Experts of a small language model.
Size: 14 layers, width 224.
Experts: 64 experts in each of 14 layers, 64 SwiGLU neurons an expert, 4 picks a token, a softmax router.
Training: a variant of Muon for the experts, 506M tokens.
Below are experts of layer 8 (counted from 0) of a mixture-of-experts language model. Rows are named router (the router's row for the expert), down (a neuron's output weights, with its number) and show model dimensions 0-223. Each number is 128 + 32 x the weight over its row's rms, rounded and kept within 0 to 255.
Before each expert's rows: "comes before" lists some tokens at least twice as common just after its tokens as in all text. This comes from a sample of Wikipedia text that the model never trained on. Tokens count by the router's weight.

# expert 25
comes before: " |", "2", "7", "5", "1", "8"
router [162 176  98  85 138 153 144 125 164  94 151 152  50 118  88 176 206 175 171 104  98 102 114 143 122 125 150 180 103 105 164  70 141 127  98 140 151 104 130 156 134 114  85 124  99 168 110 122 148  76 135  88 107 182 134 132  67 109 131 146  86  66  97  75 182  85 133  77  74 147 116 194  85 139 130 111 133  92 143 179 190 109 117 128 194 131 150 121 155 180 149 203 123 152 144 130  73 148 164 127 100 137  93 195  73  97 105 143 140 101 174 110 139 102 134 126 129 104 114 103 164 116 142  87  91 148 127 137 143 109  97 119 141 142 150 195  84 165 159 123 149 116 139 169  73 130 135 121 113  56 196 115 114 148  92 140  86 107 111  97  98  98  92 117 127 173 117 165 148 118 101 122  93 143 122 135 129 174 141  47 201 114 180 111 115 100 138 156 137 123 177 121  63 169 153 127  91 137 106 119  96 171 157 124  98 129 146 143  98 172 127  94 152 105 144  95 164 126 142 102 143  74 119 136]
down1 [104  94  90 121 162 101 139  84 139 130 137 115 130 122 109 152 149 156 142 162 145 125 140 125  69 122 107  92 152 152 190 143 110  53 154 114 185 136 141 132 137  72 114  55 146 167 105  89  95 132 140 125 115 134 164 160  89 119  68 122 129 132 137 139 221 157 132 150  91 134 137 109 107 171 142 127  41  88 148 107 122  69 103 125 114 176  94  99 155 101 162 118 103  81 126 154 119 168 101 119 157  89 191 136 111 107 145  90 110 121 122  59  75 103 148 101 182 158 110 121 146 140 137  91 142 142  97 174 127 147 161 163 138 126 134 141 106 146  69  91 114  93 110 153 151  56 217 117 183 115 133  95 134  96 134 136  61  79 156 141 101 139 122 191 136  80  78 134  89 112  93 180 140 100 120 106  93 119 120 145  69 195 107 134 131 168 160 181 133 115 101 144 145 128 142 154 132 121 106  48  42 101 134 155 146 108 111 146  95 104  95 171 134 112 119 156 114 110 126  54 128  83  95 117]
down2 [133 109 215  94 114 107 121  64 134  99 139 135 115 129 122  90 140 110 106 123 132 146 109 151 155  95 131 151 131 158  38 101 185  57 138  59 129 145  58 148 170 136  93 174 143  93 154  81 182 127 154 189 120 168 149 147 153 108 117 156 133 175 166 160 149 144 136 199 144 152 125 198 191  76  59 151 141 116 101 131 119 130 135 113 116 136 101 164 177 102 143 122 151 102 143  94 124 132 122  69 170 157 138 140 145 111  95  74 121 102 108 148 118 121 116 125  74 132 131 105 146 156  82 100 138  68 112 143 120 116 122  84 132 210 206 112 139 121 134 139 145 111 150 159 107 154 161 145  79  81  84  89 103  74 115  76 115 128 162 114 158  92 107 132 125 162  74 105 118 131 160 100 167 164 126 152 137 107 215 150 109 137  88 156 200 138 139 124 115 101 102 131 110 161 137 135 136 148 112  92 115  98 116 152 122  84 140 176  93 181 111 135  99 142 153 183 142 154 180 150  76 165 176 148]
down3 [ 76  94 140 124  92  92 203 105 126 156  86 120 132 113 158 173 141  97 132 179 131 119 110 150 119 162 103 162 152 103 131 111  80 154 114 130 103 130 179  85 125 110 162 110 118 131 123 130 109 148  56 146 187 148 102 138 157 167 172  93 148 150  51 128 147 143  91 154 186 105 200  94 129 180  97 166  79  96 149  94  90 172 166 118 162 158 136  97  92  95 117 122 150  92 102 100 112 127 208  93 126  74 106  84  99 135 128 157 151 129 160 147 177 104 100 140  96 166 149  97  92 102  92  93 142 164 127 101 142 191 104 102 136 121 141 127 117 141 155 105 160 186 116 128 165 160 135 146 132 127 116 128 129 168 174 101 151  95  84  92 171 146 127 204 112 147 135 129 155 168 149 159  91 106  78  53 145 130 175 138 138  78 132 167 125 124 115 134 156 153 168 175  69 126 168 134 211 115 142 165 174 161 131 109  83 125 161 157 152 184 110 154 161 207 126  89 120 174 121  73 131 114  93 144]
down4 [ 92 135 154 136 156 125  50  92  82 140  78  94 106  88  92 101 121 202 151  91  86 123 176  62 160 122  80 166 150  94 118 135  90 100 119 128 152 137 154 139 121 121 151 173 121 116 138 118  99 176 120 129 153 124  99  97 126 130 121 151 126 108 152 113  84 140 168 171 118  86 139 131  80 142  67 108 129 151 117 150 108  59 126 136 121  70 175 191 135  93 144  94 120 163 109 110 138 130  34 172  95 147 136 136 155  76 109 124 111  75 122 106 142 129 116 154  90 146 120 189 116  77 122 148  68 142 122 139 130 141 108 132 133 110 126 120  81 116 156 124 118 141 101 145 144  80 191 124 150 109  98 176 127 130 143 171 121 138 152 154 121 132 149  97 126 222 207 152  97 179 196 117 106 100 161  99 142 127 147 136 169 126 112 152  85 167 183  84 160 111 163 121 152 109  99 141 124 158 222 103 121 167 148 112 148  92 141 136 109 160 165  43 191 171 136 183 106 126 162  88 154 115 155  82]

# expert 54
comes before: " |", " and", "\n", ".", " of", ","
router [127  90 146 162 155 177 150 190 141  48 140 109  88 146 195  79 186 121 133 202 158  94 115 105  84 160 178 152  92 142 120 141 158 138 156 168 109 155 107  98 135 128 137 208 116 126 149  90 148 114 104 113 162 103  80 102 128  84 150 139 131 160 142 155  70 163 136 101 143 109  98 138 138 143 188 100 137 124 134 100 165 124 116  91 117 133  89 161 110 125 136 119 154  74 145 178  89 108 134 114  66 188 138  86 114 148 136  78 141 100 164 176  94 116 134 110 115 108  97 134 175 140 120 118 145 156  96 159 115 194 108 116 148 131 108 139 106 125 155 144  88 102 115 137 138 126 162 151 165 145 151 116 169  90 112 187 154 140 113  91 148 124 146  89 138 149 156 134 171 128  92 114 129 163  96  94 124  94 127  71 169 124 118  81  91  82  95 101  50 108 128  98 112  87 175 156 118  71 113  79 103  57 134  98  82  87  96 121 138 113 100  98 108 166  65 188  83 154  63  52 102  98 109 178]
down0 [ 83 142 120 170 131 101 100 105 127 189  89 136 162  95 146 134 141 107 185 134  89 133  71 160  78 132 156 107 196 115 135 156  93 155 104 139 163 171 170 150 165  75 185 131 115 131 124 113 148 152 117 156 104 107 175  73 134 131 129 118 126 129 149 148 109  60 133 134  97  69 106 121 130 151  94 104  97 146 116 125 104 104 107 149 141 154 129  90 154 119 157 133 100 136  96 200 132 117 101 118 162 123 149 151 143 101 151  99 129 140  79 196 147 184  90 148 195 171 157 110 111 124  60 147 126 202 129  67 182 126  93 191 146 111 172 186 131 136  93 128 124 147 161  87 139 161 172 110 102 104 136 139  91  81 137 110 135 176 187 151 153 145 150  86 147  81 111 126 156  89 162  94 178 108 115 133 125 130 183 138  54 153  75 159 144 126  57 134 140 176 122 132 165  89 134 123 172 140 190 147  80 107 178  89  90 132 134 126  97  75 201 114  89 128 152 153 159 120 155  89 108 123 102  79]
down1 [128  86 156 165 141 201 158  76  92 110 147  96 134 140 136 144 132 156  69 171 148 150 104 159 138 115  96 204 124 156 173  47 105 159 100 152 119 174 102 135 164 156 130 169 111 142 136 102 143 108 116 141 102  71 123 127 138 140 132 110 131 106 104 120 107 121  91 137 106 113  85  96 154 117 126  98 133 129 154 138  88 138 111 111  92  75 111  59 137 151 158 166 201 114  81 112 171 136 139 136 176 154 157 133 133 115  83 130 191 126 126  84 169  89 107 223  61 128 145 119 140 158 125 129  90 124 132  90 109 178  79 130 103 117 105 116 175 126 150 198 125 154 155 175  75 125 127 118 137 106 120 113 105 146 167 143 186 169 105 152 146 176 132 133 136 146 136 145 151 110 170 154 141 163 119 181  94 142 129 143 130 139 105 179 183  52 138 187  87 133 119 172 162 147 118  81  87 157 101  46 203 164 106 118 150 157 185 165 131 131 154 165 141 116 124 121 152 165 107 129 179 180 106 192]
down2 [142 159  74 145 174 146 138 100 176 133 103 166  76  93 103 140 199 116  86 188 166 106 163  92 136 125  99 121 129 144  91  84 111  45 131 110 207 139  84 129 123 100 128 110 134 145 139 106 139 146 119 169  90 138  97 134 125 135 165 104  82 148 143  58 131 148 119 146 125 165  89 105 109 140  89 136  80 102  98 129 137 120 129 216 111 113 130 133 122 191 113 119 129 120 111 117 135 147  89 110 188  84  94 116 135 172 156 148 151  78 119  92 115 135 142 113 163 139 158 136 157 177 176 125 165 101 151 141 132 225 150  75  73 165 124  27 106  98 116 122 174 127 169 115 144 184  96 122  91 149 141 103 104  80 118 192 134 168 130 104  66 116  86 129 155 165 120 115 164 149  69 175 102 139 101 143 122 126 139 160 123  81 145 144 116  79 125  89 174  12 134 120 139 137 145  84 114  73 157 148 102 119 132 115 123 119 117 143 126 144 123 165 141  89 172 126 180 146 148 138 136 164 141 144]
down3 [129 157 108 100 128 151 141 155 147 109 180 145 129 111 149 138  75 201 128 161  73 179 161 135  91 134 136 122 182 164 122  85 175 126 110 147 144  94 180  69  92 105 136 186 116 132 159 156 145 174  98  92 162 174 196 185 111  98 143 163 141  28 173 161  77 142 122 119 196 147  81 143 127  76 152 153 154 142 159 151 122 106 124 150 138 159 131 122 171 168 130 122 143  89 202 120  88 108 161 125 148 112 142 150  68  98 171 117 137 101 151 121 157 133  77 149 102 124 127 138 107 146 123  91 118 153 142 138 124  61 105 120 156 108 141  87 118 123 142 137 130 117 121 123 130 137  26 131 232 100 133 189 170 161  81 130  93  61 112 115 124 167 141 148  74 168 156 100 149 178  98 122 106 118 185 160 120 177 216  87 120 100  88 129 140 135 152 157  89 148 148 132 136 153 172 133  93  93 138 112 165 133 151 114 133 164 148 116 146 129 145 117 142 113 125 138  83 148 129 113 171  92  93 114]

# expert 29
comes before: " |", " of", ":", ".", ";", "ment"
router [130 154 126  76 121 154 136 104 197 135 117 108 142 159 106 135 146 122 130 102 118  91 111  78  90 121 171 159  80  56  76 161  95 152  75 165 146  95 128 159 209 119 168 161 158 128 172 109 195  93  88 140 138 120 139 105 171 119 111 130 106 153 114 106 137 108  88  98  95 113 171 176 185 117 154 107  84  78  94 132 163 187 157 108 119 100 209 154  99 168 121 144 150 159 174 139 109 109 165 130 159 128  61 131 145 118 119 153 175 115 116  96 115 145 121 170  91 157 136 125 176 124 124  71 122 128 107 162 148  77 135 142 106  76 132 138 164 188 125 169 164 127  85 177  99 165 179 192 113  41 101  77 114 150  92 181 141 171  92 106  72 123 146 118 144 112 115 130 104  85 105 184  84  95 128 142 116 154 201 112 118 151 176 157 124 103 118 165 122  88 150 120 187 167 103 138 144 105 125 126 174 110 164 134 114  86  88 100 121 134 122 104  78 134  89 173 121 106 160  92 140 136 108 132]
down0 [140 104 147  74 127 143 104 166 146 169 131 180 155 130  72 134 156 132  69 147 103 159 113 115 146  86 131 150 155 139  92  95  96 177 134  62  68 182 157 165 125 149 147 143 102 127 126 120 159  99 134 150 139 118 142 118 183  80 207  38 135 114 129  88  97 124 107 122 102 169  67 128 138 106 143 114 183 120  90 113 102 176 173 174 142 148 155 153 113 110 154 133 156  94 132 153  67  96 148 124 169  70 171 132 137 111 128 137 124  69 150  43 138 103 168 106 108  68 167 137 161  95 155 119 120 106 115 130 118 135  84 109 145  89 103 193 130 120  94  69 122 142 126 157 108 159  94 101 134 130 163 117 151 122 184 125 127 102 124  65 179 178  57 201 128 174 149 140 189 111 104  88 134 137 135 164 137 134 144 124 135 100 112  66 194  65 143 163  92  84  75 150 158 113 135 107 144  48 108 122 127 120 140 116 164 153 141 115  93 116 105 119 113 136 126 117 124  89  81 155 138 163 114  77]
down1 [ 94  98 141  85  92 121 123 124 119 160 115 142 118 150  93 137 147 121 147  91 103 123 139 143 124 121 142  73 170 132 110 159 106 103  91 104  55 175 121 155 144 135 150 126 129 178  69 103 120  73 116 109  62 124 148 140 120  96 138 135 126 147 100 172 109 118 137 181 135 178 132  74 169 136 177 150 133  79 131 133 121 125 155 143 189 150  97 111 131 188 115 131 112 144 118 131 144  93  99 145 109 105 109 141 125 156  47 153 162 158 152 166 124 152 119 170 150 159 136 180 134 112 140 158 104 177 166 180  60 128 116 135 114  81 116 159 169 146 167 128  68  80 104 104 175  83 112  93 145 125 139 132  78 138 103 148 175  83  57 157 120 135 224  66 121 128 108  87 173 117 113 105  70 117 145 140 137 122 133 119 154 128 150 154 174 162 156 125 103 123 144  87 107 171  54 106 112 149  85 177 125 166 135 131 148 111 133 115 208 126 106  69 170  82 161  97 158 102 146 213  89  37 147 156]
down2 [150 140 141 149  41 131 157 111 105 144 108 126 181 138 158 144  95 168 114 131 133 127 151 148 100 168 150 104 116 152 142 130 104 166 145  71 169 141 143 145 182  94 114  83 161 133 128 152 210 132 121 166 162 142 125  51 118 100 107 157 144  92 158 101 106  96 113 108 139 179 121 109 191 210 120 102 129 146 102 114 141 180 141 137 183 134 139  59 151 135  93 162 126 160 102  82 163  74  81 172 135 149 136 149 172 127  60 185 125  52 156 163 155  70 182 138 124 173 131 148  92 199  67 161 166  68 109 123 108 129 185 114 129  77 106 170 101 102 152 130  83  65 144 116 129  82  96 133 133  86 156 175 136 133 161 141 159 133 101  83 144 116 150 127 123 131 172 190 131 131 159 142 184 148 119 132 153 121 150 114 138  99 109 140 125 129 166 135 112  75 186 144 121 127 112 150 108 159 167 149 190 141 144  70 146 108 136 135 139 129  95 121 185 122 128 108 149  91 200 175 104 140 122 140]
down3 [148 109 155 116 154 139 137 139  88 161 151  78 164 150 108 114  94 140  63 118  91 118 165  45 141 145 174 123 141 136  94  88 133 112 151  86  92  68 134 167 181 108 109  76 157 172 159 187 125 137 178  46 171  53  89 142 149 157 136 175 127 156  97 217 120 177 126  99 145 137 121 126 141  84 156  65  92 156 152 140 125  65 126  93 127  94 122 137  95 108 213 135 121 136 102 104 132 136 130 184 146 199 102 134 120 134  81 114 132 208 165 166 133 113 111 123 137  76  42 122 115 113 120 109 119 104  85 151 135  83  80 120 158 131 131 120 150  58 188 100  89 118 154 117 149 178 152 114 102  85  85 142  92  83 118 115 126 159 167 131 162 142 127 116 156 109 141 129 140 140 128 133 103 111  95 149 132 109 146 154 136 127 126 107  41 118 163 126 118 126  92  83 118 138 159 160 188 177 129 141  84 130 112  97 122 155 144 123 109 128 119 111 114 132 125 179 111 156  94  85 118 157 115  60]

# expert 48
comes before: "\n", ":", "==", " in", "-", " of"
router [113 140 124 119  87 230 141  85 161 120 142 124 143 146 113 153 140 156 129 141 118 116 146 171  94 156 102 191 115 152  72 146  77 152 146 152  99 121 134 139 198 101 154 160 117 104 113 141 171 182  92 139 109 195 197 154 123 166 105 138 118  63 122 155 159  92 172  91 163  91 131 126 121  85 139 112 174 163 129 136 163 135  68  81 109 167 121 141 129 136 101 119 103 136 146 138  94 148  89 116 181 135 136 160 124  96  65 141 134 158 168 112 150  85  93 219 107 108  72 176 151 123 114 115 134  97 159  90 136  87 145 152 118  99 145 143  98  93 150 150 108 126 134 138 101 127 141 197 173 116  84 186  37 159 165 193 114 138 136 114 101  77 156 134 104 165 109 155  96 144 139 162 197 136 139 155 151 187 127 121  79 160 160  97 121 120 113  99 143 138 117  73 123  66 108 136 129 105 136  98 102  67 108 138 164  92 122 117 171 175 133 100 106 164 154 168 137  49 167 110 121 152  98 131]
down0 [133 111 137 129 133 152  66 128  91 110  82 157 174  93 151 141  95 124 175 193 119 114 154 123 137 183 155 161 174 137 196 176 127 133 194 114  32 173 117 155 101 126  91 156 127  93 162 161 128  92 150 101  99 113 113 125 173 104  48 170 117 191 149 105 123 129 109 130 130 150 132 151 131 132 182 145 190 126 105 143 128 166 137 113 158 150 175 122 141 108 136 130 141 142 132 109 100 171 156 156  94 139 158 106  90  95  62 123  89 127 110 170 133 139 128 160  86 139 153 144 174 150 164 147 151 156 172  87 101 156 113 146 142  54 101 109 132 154  42 175  80 169 160 116 186 137 126 104 140 114 105 113 169 101 165 127  95 164  80 130 117 117 126 103 104 145 129  79 135  58  83 104  69 112 152 148 116 120 120 124 161  94 207  96 174 128 207 107  85 126  86 107 141 126 112 106 140 138 103 148 103 146 119 171 168 126 156 149 117 142 116 132 218 145 131 168 178 140 189 117 113  99 113 157]
down1 [165 135 140 142 113 189 104 100 134  87 160  84 122  92 173 123 170 104  58 155 116  82  39 175 105 111  80 143  96  80 117 195 138  80 137 125 140  96 124 129 140 117  76  87 119 147  94  79 141 127 139 108  95 104 130 130 176 135 163 130 111 146 126 117 155 168 153 136 155  83 132  82 186 127 134 184 130 148 118 115 142 141  83 137 123 144 153 135 125  91  99 149  84 141 127 113  68  95  97 135 114 139 153 132 112  92 137 111 123 145 140  69 130 169 146 137  48 115  77 103  96 140  93 168 138 176 161  67 162 143 138 139 122 117 133 115  58 117 174 151 147 106  41 152 156 133 200  94 122 115 118  95 162 190 152 102 109 159 120 120  45 178 128  55 143 104 129 161 116  89 130 134 129 145 117 147 133  99 131 151 195  94  91 101 110  47 127 120 102 153 128 124 116 115 122 117  57 161 134 187 120 121  93 139  95 166 188 128 123 176 172 160 137 107 128 126  94 109 131 108 120 185 190 112]
down2 [ 91 129 162 165 127 136 105 154  54  86 129 154 144  82 125  70 117 126 149 105 143 103 114  80 178 144 116 132 136 100  78 180 119 149 150 123 130 159  80 101 133 121 120 163 117 124  99 145 133 180  73 119 173 152  62 132  73 108 154 180 134 180 109  81 113  95  95 139 115 103 108 148 131 169 112 117 159 155 170 124  93 163 153  84 153  99 116 157 113 133 179 161 113  92 116 162 157 107 125 186 129 102 153 115 116 101 166 173 161  52 123 127 147  87 147 165  43 136 189 103 132  87  91 191 115  74 126 179 165 119 111 131 154 193 104 169  86 135 110 151 165 120 164 196 127  91  95 119  95 151 119 116  85 123 104 154 176 102 146 145  58 186 158  80 145  93 170 134 153 118 159 107 108 157 147 135 166 131 129 172 147 113 160 133 110 157 149 156 141  77 137 143 170 108 102 157 117 120  87 135 134 214 107 140 113  42 115  90 124 134  98  84 115 155 126  88 169 120 179 138 107 136 124 180]
down3 [ 95  92 101 177 147  70  63 162 151 140  81 154 116 168 115 169  99 122 136 121 149 170  89 144 126 168 109 133 174 106 129 144  99 142 129 119 145 170 112 107 108 139  76 105 112 155 154 121  81 126 141 157 150 132 125 131 115 209 102 125 142 128 109 103  58 115 153 170 178 116  72 143 120 158 133 140  91 145  89 190 169  67 135 102 106 108 142 113 140  72 119 153 166  87 131  89 116 128 212 158  73  97 162 157 113 138  89 122 139 156 132 137 150 166  81 136 111 133 102 115 122 201 144 216  95  89 108  98 150 140 121 134 104 143  74 149 173 119 179 158 128  93 113 102 110 135  96 117 147 208 145 138 122 128 170 126 204  94 128 133 167 116 112 195  68  96 118 138 133  68 150 140 172  95  93  57  97 132 141 129 189 132  76 105  82 124  95 183 149 165 128 121 140 148 128 140 132 170 149  95 159 175  96 104 147 178 168 182 142 104  81 111 120 112  86 116 184  95 120 140 130 111 102  98]

# expert 43
comes before: " ", " D", " S", " P", " M", " N"
router [116 186 146  64 102 163 140 139 115 141 102 119 150 194 140  72 181  88 135 134 112 214 107 180 112 105 101 120 168  98  87 188 108  55 140 127 117  86 161 114 102 135 159  87 138 167 138  75 149 137 135 140 134 136 167  89 137 131 125 177 161  83 168 167 108 143  91 138 149 124 153 117 162 130 176 137 143 118  98 139 140 136 146 147 145 149 100 165 139 162 170 145  92 101 108 113 166 177  68  83 152  78  87 100  98 135 109  87 112 156 156 127 131 167 111  92 115 163 125 110 194 124 132 128 134 118 157  71  83 159 155 152 129 120 109 187 178  83 170 144 140 148  89 114 178 112  92 128 144 123 112  79 124 144 140  97 177  48  76 156 146 171 148 168 190 135 113  97 119  97  69 102 135 137 145 106 149 127 125 159 156 200 164 145  89 158  50 144  89 127 113 165 119 109 155  80  62 105 200 134 107  94 146  93 112 124 106 172 157 139 139 141  61 141 128 109 159  86 138 141  92 146 151 141]
down1 [116 132 165 209 146  97  93 118 162 177 148 148  84 151 152 132 130 201 137 138 128 113 153  82 116 173 108 104 146 169 105 108 192  86 136  87 157 110 146 162 146  74 141 138 147 102 119 115 129 142 155 129 148  87 167  86 166 130 128  55  75 131 127 135 121  84 138  90 123 104 119 100 179 138 138 108 126 121  78 118 139 118  98 127 117  90 167  93 102 156  94  88  97 191 133 132  65 147 164 166  84 113 177 170 116 143 158 123 134  97  94 114  95 103 118 152  85 125 185 161 133 150 147  97 149 168 102 126 152 185 138 129 144 155 118  60 101 115  94 117 184 112 109 145 137  93 172 162 128 128 105 147 193 115 134 150  90 146 150 124 101 113  93  90 163  95 156 139 115 108 199 132  83 210 176 153 112  81 121 133 164 148 119 139 158 110 126 135 172  96  77 207 154 161  73 119 127  33 113  82 117 117 134 149 125 145 109  67 138 131 179 120 122 121 142 186 110 131 189 155 179  60 109 126]
down2 [125 130 135  93 136 158 138 130  98  59 111 111  99 154 144 134 205  94 137 124 110 105  51 125 139 140  73 119 102 140 113 201 104 154 140 155 129  95 123 150 191 117 140 105 147 179 127  98 175 107  81 165 130 114 114 162 136  77 147 132 138 102  96 117 177 130 171 115  90  94 189 126  83  66 117  97 110  93 123 139 111  40 121 139 122 136 137  73 158 137 131 159 166 103 124 171  85 115 110 173 158  72  99 115 185  66 131 126 132 105 151 166 101 147 168 144 134  68 125  98 124 137 109 113 101  89  86  76 106  90  70 148 154 149 152 140 177 108 105  90 170 106 143 162 125 118  35 112 164  90  88 106 135  70 140 216 113 171  98 146 159 131 121 107 132 112 141  44 103  94 139 116 129 120 152 116 112 122 132 114 146 103 161 126  57 134 145 114 169 129 134 117 133 107 112 112  45 175  96 171 166 128 188 148 122 171  87 137 134 141 122 119 171  61 101  88 112 106 112 156 136 123 153 123]
down3 [155 115 105  59 118 194  92  88 125 187 140 128 134 121  91 125 166 105 180 137 151 164 149 145 145 155  75 160 169 120 192 115  93 113 105 167 134 106  74 171  68 148 114  97 119 147 193 108  85 173 141 129 111  82 145 152  85 102 175 140 203  81 112 139 151 173 147 120 130 165  74 125 108  99 122 135 117 144 107 135  92  95  98 124 139  96  84 130 118 120 114  91 128 104 146 141 172  78 160 213  89 108 152  71 150 109 186 100 155  84  65 143 126 119 160 102  82 120 193 150  96 150 113 136 127 124 126 103 156 155 175  79 116 148 155 144 151 130 176 127 149  75 108 153 146 161 106 158 129  90 140 128 112 161  78  93 147 203  83 113 147 113 133 116 102 129 155 143 172  42 160 105 203 113 123 106  81 121 106 109 115 117 135 116 153 167 150 157 145 112 129 100 162 127 172 113 129  91 143 110 144  80 184 129 138  83 150  86  80  73 136 146 129 145  91 209 116 138 114 107 142 150  96 151]
down4 [102 171 160 177 140 119  92 133 132  59 144 169  93 103 130 113  70 112 164 152  54  98 130 156 107 135 134  62 112 132 136 110 115 116 159 138 134 140 158 116 149 130 134 175 148 124 131  59 157 110 140  83 104  74  84  80 144 160 150 191 183 147 121 182 144 140 134 114 109  99 111 148  95 131 171 193 126 150 215  65 123 102 125 161 146 108 105 133 152 119 131  83 106  48 160  92 223  96 126 140 103  56 173 109 102 102 125 115 148 131 133 117 133 148 156 145  57  82 159  64 148 120 147 156 168  89 138 130 143 106 138  97  78 144 136 148 123 105 158 150 173 165 111 188  89 137 135 160 103 145 147 160 135  83  62  95  94 139 155 120 150 136 117 112 106 110 120 125 123 141 119 114 158 123 150 145 126 198 137  96 179 159 100  99 135 119  49  96 138 186 104 144 157 127  49 131 120 130 113  67 124  99 113 106 159 105 105 135 142 108 156 127 147 160 144 132 118  88 130  57  62 111 161 121]

# expert 37
comes before: "\n", " The", " It", " In", " He", " This"
router [145 129  32 173 169 155 157 146 150  95  84 124  95 152 186 209 105 120 150 127  78 130 101 115 123 124  90  51 128  96 128 138 125 118 131 145 128 133 148 107 122 149 154 142 150 121 112  78  93  58 100 134 164 139 147 156 171 103 113 106 115  42  70 181 151  59 130 146 160 112 101  85 113 173 188 133 120 173  96 190 128 148 136 115 120 118  90 120  75 125 126 143 116 155 144 105  92 134 110 146  62 125 120 126  90 112  83 159 170 137 115 172 125 120 151 144 124  62 125 149 143 147 127 168 155 171 185 108 131 125 158 106 142 131 144 122 140 152 146 189 124 167 149  91 146 106 113 170 164 125 141 138 138 130 135 124 196  75 147 122 116 113 104 159 100 166 112 158 144 101  88  99 138 131  72 136 127 106  37 160 188 120 133  87 110  90 107 209 193 139  94 218 112 109 129 155  84 133 134 137  88 108  90 135 125 129  64 127 119 185 122  79 158 147 136 128 153 137  75 110 136 125 143  89]
down0 [152 118  80 118 172 147 115  99 141 130 144 129 153 117 171 130 127 137 208 148 119 159  98 178 208 160  82 128  66 146 165 146  28  99 124 178 121 143 203 141 120  93  97 135  78 132 120 106 105 128 155 125 103 173  98 161 107 170 120 101 126 150 158 104  98 101 175 119 150 142  67 135 179 109  73 144 135 149 154 146 131 179 134 149  92 125 115 103 136  84 130 139 142 104 123  70 132 110 143 148 193 177 156 127 105 109 133 173 210 177 132 102 137 147 120 100  94 133 153 138  89 142  74 172 131 115 145  92 124 161 204 162 193  84 129 153 183  94  49 171 177 119 146 132  58 166 148 169 131  48 158 182  70 112 129 181 132 125 136 110 147 189 122 113 153 125 156 141 114 105 148 102  82 164 136 142 130 115 119 123 189 128 112 108 122 149 114  88 108 128 100 121 135 156 112 150  74 136 122 138 120 201 118 129 163 105 128 115 152  78  98 126 116 133  87 147 111 143 128 105 127  99 176 106]
down1 [152 149 144  85 212 170 171  90 127  74 128 101 132 161 135 156  98 132  96 155  93 114 111 147 154 107  94  61 135 124  93 142  89 167 124 122 120 161 168 146  96 127 101 175 169 169 121  82 167 105 147 109 124 168  86 135  86  91 172 189 117 117 137 139 141 133  51 134 122 118 134  97  88  56 134 146 144 120 217  92 128 138  75 152 134 164  74 150 142 118 125  37 160 112 154 123 110  73 107 137 125 153 113 109 168 152 142 116 136 150 126 129 130 123  97 126  99 146 110  74 153 142 142 103 147 146  82  87 139  99 155 129 139 108 198 128 160 149  97 129 144 183  96 101 110 134  28  97 131 120 135  93 143 130 112  87 117 161 110 137 103 152 141 161 137 209 155 125 105  65 142 110 206 116  86 155 135 128 109 104 133 194 172  95 169  92 108  98 145 102 166 127  99 113  79 137 134 124 177 149  87  75 133 111  95 123  86 157  86  42  87 141 167  99 100 158 141 145 137 100 134 134 146 104]
down2 [ 85 132 122 130 126 133 142 150  86 134  91 119 158 177 170 102 169 129 167  53  94 139 126 109 157 139 135 162  77 105 119 159 130 175 141 119 111 124 169 111 135 146  82 108 130 130 153  95 143 138 107 199 170 152 130 111  66 126  89 114  89 144 141 143 149  95 146 127 119  85 134 118 137 122 112 152 151 130  66 138 143 156 139 138 193 166 133 124 144 137  95 117  54 109 119  94 157 135 206 159 148  88 154 159  85 168 117 131 137 121 223  75 166 124  80 139 118 118 167  97 105 112 198 107  59 173 106 134  88 129 112 122 112 139 127 138 136 176  75 111  49  86 162 151 109 135  73 177 226  78  59 176 164 170 123 108 111  84 108 150 140 114 154 106 156  93 122 103 191 123 104  93  88 144 173 179 134 112 139 142 164 113 106 174  58 179 132 175 124 173 124 137 127 163 116  66 104 142 148 144 106 160 148 169 142 130 141 168 133 124 148 127 110 100 168 143 158 114 142 102 142 117  71 113]
down3 [144  79 131 133 164 124 121 127 133  86 120 141 113 150 140 173 105 173 111 110  97 157 144 143 159 113 137 151  79 129 104 114 126  96 160 103  44  88  99 119 103  40 157 120 119 106 106 137 167 179 114 111 161 110 149 113 172 180 201 113 130 132 123 119 119 163 150 115 159 116 168 118 153  84 130 144 138 137 121  84 173  97 162 133 175 154 157 106 102 101 136 108 126 156 107 211 130 136 149 107 110 162 216 177 122 122 124  48 129 111 136 147  90 110  78  98 128 106 100  82 108 120 156  69  94 157  91  80  92 136 110 140  72 158 113 141 106 102 116 128 160 101 132 136 204 151 111 120 140  92 101 105 203 101  84  67 128 162 139 190 153 166 111 153 107 139 122 141 101 127 108 140 145 144 172 119 137 181 126 132 140 146 141 120 107  94 115 177 134 151 158  80  56  19 100 177 152 132 106 108 143 134 186  84 138 116 204 135 112 177 108 151  91 100 150  94 114  78 152 122  73 108 103 157]